Weights of a small mixture-of-experts language model, trained from scratch on English Wikipedia: 8 picks a token.
Below are experts of layer 3 (counted from 0) of a mixture-of-experts language model. Rows are named router (the router's row for the expert), gate (a neuron's input weights, with its number), up (a neuron's input weights, with its number), down (a neuron's output weights, with its number) and show model dimensions 192-223. Each number is 128 + 24 x the weight over its row's rms, rounded and kept within 0 to 255. Numbers have three digits each.
Before each expert's rows: a language model's description of what the expert responds to. This comes from a sample of Wikipedia text that the model never trained on.

# expert 38
What it handles: Main verbs is, was, are, has, been right after a subject, especially it or which, as in "it is served by".
router:115125146141100116112106179113077120102165110152122147113149119153174141101068137117157087094147
gate0:125124130134173153100120100105112130078161134119123147114136118130070109117141120089158140156108
up0:113173143155157150129126154102101158092143134125110153159138100150144120116149156073170093132105
down0:115133117118132125116150131074146121116153125110112090125156102119169108130080151143092109141117
gate1:139156095152172156129149110116093119137086132138125176125101142124119113166127127118157122116135
up1:124167146168159164142152137100109157114086129121123178136142119151111111155141137130170088122137
down1:114148075154132146150136159132134143157164115121188105149090157166101125091108139141109120163132
gate2:130129120154169128117148147119139147090148090137103140117100102160071133158085164090119136110118
up2:138110127101143092110137135148135141133103124114145117143108125148174118176094110127126130125131
down2:098120188118097125103171101116161128088181155194137117111107145132129180119116111130127157154154
gate3:135131149148065126163080131155111151166145170134185122124149136148201130117095126139139125123126
up3:131123133127132158110136119075133142103159136137113115124128169123112134122128149071118091101123
down3:099137119158111153119173099179155123145091111121103101121134106125155098128161109105137139147115
gate4:086136131143098159122115145116100133113134126134136163125130158123128142083161138095122106122139
up4:129151169114095140144158117078097120080133058118154125143155119096136124159189136142185083129122
down4:098120161128139188149142082120118127160148113151128127131126151109149132115086125108115126122118
gate5:123135108159146145140093135079123137093155118156131179118150144135097134154121127097158083158146
up5:087198141169143174146105121082154119124165105114091164110141114145061118185128100135122128120107
down5:131148116113141160131146063142088088160154130126122110100129101136125141105132148124118174140120
gate6:156167141160162135088142155116081139127113140139139146141136141155136135126103137120112182120138
up6:106112110098099103137125101158150099097134136103132108103130151136147124166145100129136101155106
down6:116097130146142108126110123161121158131109127121139104105071127152154122147119114146110174164099
gate7:145140132129136103168122109145149109125157109108074124157147121148108122120059153147125115131145
up7:117111159096085113149120052165161094148134112136139104091148172131102149114107093182109148100153
down7:121092144109120104139120171088110134078121150097111110159110102123121119117121136124147092121130
gate8:111138109142170124153151093143098111112118096160192153104156119151122119163105094135165115131096
up8:130112157107158128084107129107089133111092124142152158129129109158139162175137097124172136129123
down8:143163092125121128120139123166086134132151145107121129140092152096115086127125122127127137120117
gate9:128136113125124142142093151123139154138130119130123128133132111114120126101072169120118110135162
up9:139136134123147148142100145127114139133139125143153145116123117128132143065071183141147109131108
down9:121151134099141162130135082099135163178109122116135105155099134157097107134115152149136106100129
gate10:098146130158148156151127154126151109113143130101117130115129120110174144112160140123134115149120
up10:084152130129106107124121128127170128141163131165124116159129136103159110071196106098127130107143
down10:147068145146095114117137129134167127131102128107123156120086175119132155140137113159147103125092
gate11:111136138090148143111103119123166131119151163157144125079135138081113124090186120047159106118125
up11:090136121181138138156132169071163178108136122110111138122156092127121152120163145116161112100119
down11:063101145130153133127158172136147121139124099088108140146082147097135168104102125185148146149108
gate12:135151134122158131112155149142096115126124123145118136138099113132122151162116166129111132139153
up12:134161124102119108135139102127178110131172149122139091120162179108126093104118111126124156154100
down12:113122164143130130160114117109151153129082108150131121123172144116162157169179125126128143137090
gate13:161126132111145162137121139104160144113156091121149126096140125090099118097088162145169111122133
up13:153122167095133159120154153088145132112170125119110143106166098130131148114069170148155074141136
down13:069128131102128135179146092149152111136097157130098145117098136136156125112143077106098095123103
gate14:118126149157149146128129138131063132132148107113107150130150106125106130157119147138158127114112
up14:107141135151128144107139088123107115115139121100130121153140119117139125151152138124196125142094
down14:138062162129125114157147124107171183099131156127116158147137117128129159133133130124124127104155
gate15:140108113178146123076121127129110119152125104119127149114161135153142134127108149129120125131138
up15:096145114129103111184128111141163118110111182133139088131125119089141114123118110164112112141104
down15:113172145120161133116106144124120135122118100137150118110163085112110126145124127110143131138165
gate16:137063143160161155133126171117137142069172130105130157140164122110079117091147157081103105133115
up16:130088134089110144123135105120161123149123123124142120139143162077136124146117130140129138132135
down16:124134100146127102171116100166118115139116162150152144085122148114147127187181102131156122176102
gate17:133141146153133149102155113086079170142150114147130112125145147133146128139058178099123127118135
up17:142150147123078099111145096115079138145152116141186096114166147178108139145133077125126136095188
down17:129144181131102142144117148134120105105119161084129116148126116118124176132123157151139074103122
gate18:149173170120103134155083085130171142117104133154138124137144167147159128112094120128142157175087
up18:111096096143121102117168122137087113127157137087138108112084117118098106145131112124090105087142
down18:078131134096172111111159131105114098084123103142124159111169145132105145097123110110155119104123
gate19:178188146126169134115138118119069135131128130109131119139109114144130087181118099146137110127142
up19:175190155119142144101113151098086170114124146094124156142128139142124140144136134161125129124154
down19:134165149117126134077128138159101126145119149139105171133115107120167151157149149128122105094099
gate20:170100149147096118091111111143105124110174122171167107122139101132102136155135108123116131157146
up20:169117159134143158062123131130067172092134121146122137129113076164085149185151130105102143126126
down20:125118113114083129153195134170124120147102150115078107124108145165150152138136147135110147090129
gate21:123106152138113117109138148103092129133120116134112104171121113116089127098181160112121134131146
up21:121115124107155136100087148126121141120173121126097127117138158131086111096147162130109123129133
down21:141162116133173129143151110116129125137097141105162091150131137108166110141105116093152128148150
gate22:173112126167102126168104085114137150149153103148113143143114125165139123110095104128088103144107
up22:153097165149116137148107107125075158122150105171084136147127124183148143128104115122105128142097
down22:189160127172155182134159081126158170170135138114099098127080126124140103155129142131087153169092
gate23:148103137157125118125107162159070117149087145131153116105115128068125118112102128126124135137143
up23:088150121115122149116135061132162124108191114119110134153125086190107144153166103151122123112122
down23:178118144110139070130124101142111155114138143088090170139130120100149136096157066099100138153112
gate24:117126133121106102163145111130133100122102135116138100118127135123132144105154097132150128091150
up24:095144112124097115099134104125167099121133140091126100118130143146157139137182149083139102125122
down24:143094142146132129158155109150125156125152120141097207121119091095095124131116079169130163107117
gate25:116157122125118191135139142132214111119097169099108123152149120151156115097136130143153092133117
up25:151089153140121111125136131128092156125183132111114141109087135118050126140107127095091157123171
down25:130167105129118135116125138163130089127097138125125098110108130129144081116101120118107180163106
gate26:118123161134105098133118110099107086132131121074126169133159131126103159111115106126145154093137
up26:115100112132123135141132115092097181141106161149128121111160129131129122110110130117140179150145
down26:152192142114112120107117128140134104165110121118114100154104148131126120139099161154116088179168
gate27:143117117150110141128098107107179144125159112155148123127142133102175141120147140134169110159111
up27:140131114120134109127160121143123106122089176100107110134105149125114136150101097138110131108174
down27:121115103143138124090096178157155111096124144098125118147123165125129140116114084110134117134157
gate28:134171115136181134118117125098157060132133129126165124134134131159154137156105084148155160128090
up28:097165127132124143146138126124106110112119102153144106173143178114145161148161126140147158117083
down28:135139105121101088157136125157121088114121140138108128106111135116145099159166120137126117147105
gate29:115159163145136182170144123128078119067123115108102137108125103173156129155151114114151112111122
up29:120156135149124164152151099127078131132119113128110121121119123125154138157127134169165126129086
down29:122066155115119091130110130107135166139147128142104178109143131137125151119142098125089125092146
gate30:112090123125101097124099089162145125146144127133121154076180122131156154127062103147128098122120
up30:129125102144126104141178125119141107138112147103157097155100131102145129130150137113139142125093
down30:121158101131154135167117123121108137121109161150125132074175144087128148148136130091148124132142
gate31:146102129107093114150089127184139100156172122136137140127153168143103152167081104185106164126143
up31:152137127124114077128136112116169125129072098115102130110133118123161146130055127152154141147153
down31:136113132118109101129092170112098127124141148136119162148106127132085114112140121187143095128150